From a checkpoint of a small mixture-of-experts model trained on Wikipedia.
Training: a variant of Muon for the experts, 1495M tokens, 11406 steps.
Below are experts of layer 4 (counted from 0) of a mixture-of-experts language model. Rows are named router (the router's row for the expert) and show model dimensions 64-127. Each number is 128 + 24 x the weight over its row's rms, rounded and kept within 0 to 255. Numbers have three digits each.
Before each expert's rows: a language model's description of what the expert responds to; "mostly gets" lists some tokens that are sent to it at least half of the time. This comes from a sample of Wikipedia text that the model never trained on.

# expert 16
What it handles: Place name endings
mostly gets: " Angeles", " Mexico", " France", " Spain", " Netherlands", "amo"
router:145182148091147138129103152141156109108088109105140158093147134121147108164178156122115152117072168123128164146113159105128130160134107149135139145141117174108144184100106164100113131096101155

# expert 2
What it handles: Nouns after articles
mostly gets: " ±%", " bre", " independent", " brick", "km", "ure"
router:128131170129142129101119105114138133169122099149085142146120139124164092147166135160142093146136150115100147165103137141148101158117102097143108145158096127126109122097093167131130116160175128

# expert 41
What it handles: Surnames and as well
mostly gets: " Williams", "ović", " Thompson", "owski", " Robinson", " Roberts"
router:107156177149124121150153133171113158128131126106126101123150103103106119121166155121071125136082126118156143135148139122145116149111119130117101111162113128090143118141125130126106103109108117

# expert 42
What it handles: Counting quantifiers
mostly gets: " two", " three", " some", " several", " many", " four"
router:159109145161119139137105132136085125152160136117097156130118121129136102138166129129124150154127133121164178131118084137107145137112129158139177107096092129120146159133093070088101159086170090

# expert 46
What it handles: Years, determiners, -ine
mostly gets: " this", " such", "ine", " This", " same", " these"
router:092165136125125143149127127115126102138111121080109121147171096139115110157121162156123131126109115111153143147150160145108164131117125097153184149128094141123142135139117183100124143116120122

# expert 7
What it handles: Infobox and table field names
mostly gets: " Total", " Preceded", " Date", " Votes", " Coordinates", " Candidate"
router:110166116102133138113105129122143079112103102122099138138128101120087159184108114149154129166100160133106083154109129149156147169186134110115134134145090133133137141108109102104084153137121135

# expert 3
What it handles: Hyphens and opening quotes
mostly gets: " \"", "-", " '", " un", " out", "–"
router:094114162098139151156119139130113124136129102152128071117110159126105092123133140107149134131143139106122140163104153115153116083109112146135145108159140109155157119101177095139142142116150090

# expert 8
What it handles: Table cell separators
mostly gets: " |", "\":", "|---|---|---|---|", " –;", "|---|---|", ");"
router:112123151121150139129126093119118158133109132131148115132111096162147106087105163127106128124112150176095104118136144139129082190165097091144118134153143133095174127105136103109142185135114149

# expert 14
What it handles: Mid-word fragments
mostly gets: "ast", "est", "andidates", "irst", "It", " memb"
router:136104150140111136138119107142121102148099147172097150133135106123086131109134100149162089125126124147100087158121125182154125118168090137144085150115158142120090141105118128171177160101104093

# expert 0
What it handles: Non-English name beginnings
mostly gets: " La", " Ang", " Le", " Sch", " von", " Dh"
router:096110141114109117139094088108173130111101124121159159118150113086150133136142159141108144106110148122085193117132156127091122124137163114112082158092142164120111168161123153116130137125151147

# expert 18
What it handles: Table and list markers
mostly gets: "|", " Succeeded", "See", "=", " Synonyms", " Website"
router:091090150123106090139117105141072140139158130146103127162111130120155115098161140094158110123135127112173168153097133111113134134142154119138092117146110118184164124131114098163120145062141150

# expert 32
What it handles: Verb and noun suffixes
mostly gets: " changes", " changed", "ized", "ished", " increased", "ances"
router:161116134115138133122147168190133088119149099075136113155111155113108103126091106135127111109138129089153151098099113141110080120090148127134120128155087154094137090103132095133108103101134095

# expert 9
What it handles: Final digits, century
mostly gets: " century", "century", " centuries"
router:142148156114126122133115136132128116144148153081138159128090158138122117138139095132128104135097141149152114090144133103109063103107088120128154147148111112116145129135141109156113138125158126

# expert 10
What it handles: Ordinals and apostrophes
mostly gets: " second", " third", "'", " lb", " First", " Second"
router:084108120145114146129127114124096129117115099148082135148118149093137149129133138142101081161129161098113149119170101115125116126165132103095142189114131103121128111125113118127136128126140100

# expert 1
What it handles: Biographical event verbs
mostly gets: " announced", " moved", " wrote", " died", " signed", " won"
router:127139083150151127115142134157124157160143090125111168129170133149108160161118164112149108126096108132166114143142110131173156167103120113123069160135126104106119116136099083137133112118164156

# expert 43
What it handles: Clause openers and institution words
mostly gets: " There", "As", " While", "as", " According", " there"
router:112120134131120129168166093123108133161113128125146120135144097120129095113101127158114113120099159106106124134154166146123156168103166100144139130168147101097123121148085138103149116122121105

# expert 36
What it handles: Periods
mostly gets: ").", ".", ".\"", "\".", " .", "\")."
router:085149123092089105122121098113115124104110129123085102162120120144076130132135121143127130130116155073138155132132118148146140136124134103133119119108117104101171138135115118141149148123109112

# expert 27
What it handles: Line breaks after table rows
mostly gets: " ==", "\n", " ago", " Pts", " colours", "]}"
router:134136143117159157142141132133158079104153103159158122151152119153112101119098121135136136125132141114090092177157195133085162083118144110147092147132137125129138114137115133129098115127136130

# expert 28
What it handles: Leading digit one
mostly gets: " down", " up", "1", " Up", " back"
router:133124121120148167109123122096137079186131114123080142136119155123181144150145159118091132126119136135132167153109154131145124081085154121127141089120112116125149135120167124085117124113164107

# expert 45
What it handles: Non-Latin bytes, fragments
mostly gets: "ond", " MF", "org", " Frederick", "ön", "ourn"
router:150134162095125162102181165151113142121128172156109086148119092133112112113128110126132148140136117097126109095127166125147121105106144129159151151171159122124172082114158167157131134153103114

# expert 23
What it handles: Commas and colons
mostly gets: "',", ":", "\",", ",", ".,", ",\""
router:117110157117131124132119138131164136127134091095142107133095166115124105125127103110115121092166178110080080140097145116133138096116145148162083136115110119121141134100080179113185138136090156

# expert 38
What it handles: Personal first names
mostly gets: " Chris", " Mike", " Joe", " Robert", " Richard", " Kevin"
router:108117088127099133104132085106103103113140116171115100166145124107093123098089138164140138177136095147130155119153134139129164128135138114131115131165125137135131160148174104076134130140106132

# expert 44
What it handles: Inner digits 2–9
mostly gets: "3", "2", "4"
router:098128160099155097101154122125141086120178141083101121157131168146112154139080111129140117149162133137124114109090117130128136105119116152143154129132074092143163125118136136100209157155152111

# expert 22
What it handles: Name-final syllables, table digits
mostly gets: "a", "ra", " Sa", "ia", "an", " own"
router:128167096142142140147179100096118124126115109126130096149136087112096131112123118142128123117104157100101157123084124141113163142111099128166150136094119101107146102096148138172144139139137106

# expert 39
What it handles: Capital letters and abbreviations
mostly gets: " E", " C", " U", " S", " M", " A"
router:112172113132124163182119097095107139128111129117149148141149082128113136120095131141135131123155116134118151113147159179137169070151152106128185098112123144102143125125150158098142124137163134

# expert 19
What it handles: Sentence and heading endings
mostly gets: " ==", " ===", " =", ")", " ====", "\")"
router:112088134150119136153149143127125121134125115094152119135131097124146119132134160150107081093165167207103093111144145125130129094145153122175082153118100137116162116104098128170159136134131152

# expert 30
What it handles: Auxiliary and linking verbs
mostly gets: " are", " has", " including", " were", " have", " is"
router:147145100120144156098081096122161141114150155101132146154125110146094095155130109150147096107129117106138094104107142142123115118106099137169116076164108104115134106145137143146115151123153117

# expert 31
What it handles: Mid-word pieces and adjectives
mostly gets: " bass", " main", " string", " previous", "rang", " brick"
router:140176132139121152169138123127118101097122146156131110136172149139139141114108150127118127110149136137114114119117110178121130141104111133088123154130091137179131121129110121141087133118134130

# expert 37
What it handles: Agent noun suffixes
mostly gets: "ologist", " engine", " instruments", " manager", " crew", " owner"
router:109136084097119127147106176082137129073096115065137148132099160120138127144165139127124137105126129151145096145159106120107153165118096107092114115115107145147116122119146124123138130139151128

# expert 11
What it handles: Word-final fragments, closing quotes
mostly gets: "in", "us", "ron", "\"", " information", "”"
router:093114121127083134095115117135119154138125153112154127148140085153168127100174147157096104166136151100111135143174155144113133118117148124148127144111127121128129131095138143106136138116068083

# expert 33
What it handles: Line breaks, word starts
mostly gets: "|---|---|", "|---|---|---|---|---|---|---|---", "c", "   ", " rem", "Comm"
router:091099142097107144138134158134123137134174136150084118142137060089137120106122118153135140148114119155141074123103103093145124161142168099130079110117180115173066101108148096157119156135168106

# expert 47
What it handles: Non-Latin and odd symbols
mostly gets: "_", "hel", "/", "}{", "{", "^"
router:147167112093122137092125108149109181107102124179127111115146104094183140154122161186130126085149139119127134148127158129109110118161129112140129096166118100121122077116090179136129135096139133

# expert 35
What it handles: Math signs and ik pieces
mostly gets: " +", " −", "\\", " \\", " make", "%;"
router:125079114130126096085143063100116135131159098157133081138140098090133131139122152120102120149144159113160120095164148144064127162105103117124073143172160118145120095101142149104141114108125130

# expert 24
What it handles: Conjunctions and clause prepositions
mostly gets: " when", " until", " but", " and", " where", " after"
router:113134116198162163140152120142102113104160109126116161099119185161136111075147133124149168097087162139160066119134148120138104164104138114124134109104134118117122122134131112140138101156082174

# expert 15
What it handles: Table pipes and possessive s
mostly gets: "ic", "s", " whose", " His", "disambiguation", " Its"
router:161149098146121157167155095143088087102142114112165099137126103150094127116145127097124111159153119096106127134152145147124114155145087097133125145153143114106152075126139133155160122152144076

# expert 5
What it handles: Dates, scripts, table cells
mostly gets: " July", " December", " September", "l", " January", "ı"
router:107138102128089189114125115136113152125151095118131083154151173093115090128110139097132107132152140108074190154173116141112139131164133092110173169141108110093121109112117125095135161105135183

# expert 4
What it handles: Surname endings
mostly gets: " Smith", " Lewis", " Stewart", "wick", "ley", "inson"
router:141113127153157106142140134118141103124086122171100088118102141125118102125143106131116129155094119138103184156121137120135187146117131134085163113092130173068169135162155134104080120140129167

# expert 40
What it handles: Of and relational prepositions
mostly gets: " between", " about", " of", " from", " around", " among"
router:129100150125106131173111142144127133134143166107091103140140168117109107083084146130118098105150159071120099128127136143127141108095106117130152125161115120100171129077121109123148166094145126

# expert 12
What it handles: Opening brackets after numbers
mostly gets: " (", "″", "(", " million", " (\"", " ["
router:115158158116114122105154124151103124106101109135144111160123116095090101106116166139139120119125147077132152153141147159138186117133150086105151152160130110139124104111143128122172166101152127

# expert 17
What it handles: Nouns after prepositions
mostly gets: "Season", " March", " April", "May", "March", " far"
router:108090127112125078128115127060075126166143130125122124148100123102135154120132134100141145163124095128141141143119100154129117093140125103098118136084120092145118141198125127142095151166127128

# expert 21
What it handles: Nationality and title starts
mostly gets: " British", " English", " French", " †", " Japanese", " Chinese"
router:141128128104098122131120090100132108139161150158100108094145124114161122133107152116102125098159115121112146152099114123116144127143174133136125156136144168179143143123152146103074120129141127

# expert 26
What it handles: Descriptive word beginnings
mostly gets: "iv", " social", " med", " Social", " Ind", " Royal"
router:136115102107128124102133103122136149123130154162141157127151133141143129166120103131161153149181106100155105103160092111119097108155120125105114136096181112126084094159096093089099116139054135

# expert 20
What it handles: Articles and in
mostly gets: " their", " his", " the", " its", " a", " in"
router:165120116163154096146136114124138132150119170142179133106079175160115148145124140129110134091133105111151159143110108106129111127161160143141119098125129133123114129144155142125138124137122148

# expert 25
What it handles: Subject pronouns and auxiliaries
mostly gets: "d", " It", " not", " became", " he", " They"
router:105153108125112133098137144104145138105129126141127141113165092135145145161177102096108110178121124127152147141087133134167126135144112157106133135136149108138120109145112112161118124151151114

# expert 29
What it handles: Year digits, word prefixes
mostly gets: " res", " due", " ex", " www", " cont", " ev"
router:147112119107122116126148102133141146102125084129107145130140114142107110195165129131154107161146141149108097111129158096154139082137160123128139120154125113153118116133131117161122142112189119

# expert 6
What it handles: Institution name words
mostly gets: " school", " College", " University", " School", "al", " Committee"
router:102121138120095119139126138116108115136097134099141172121123138129100160147113144126095107146093123122137114135161136099080145176109124125145138098078086083136099094099125188107102115093131122

# expert 13
What it handles: Topic head nouns
mostly gets: " film", " album", " films", " politician", " Championships", " Assembly"
router:137128156118101116106097196169154152146118134083123104146106135111159123135121127104116135126129127124147115134149170100139151139123114123128145152135104129112116121096117149138128075153149109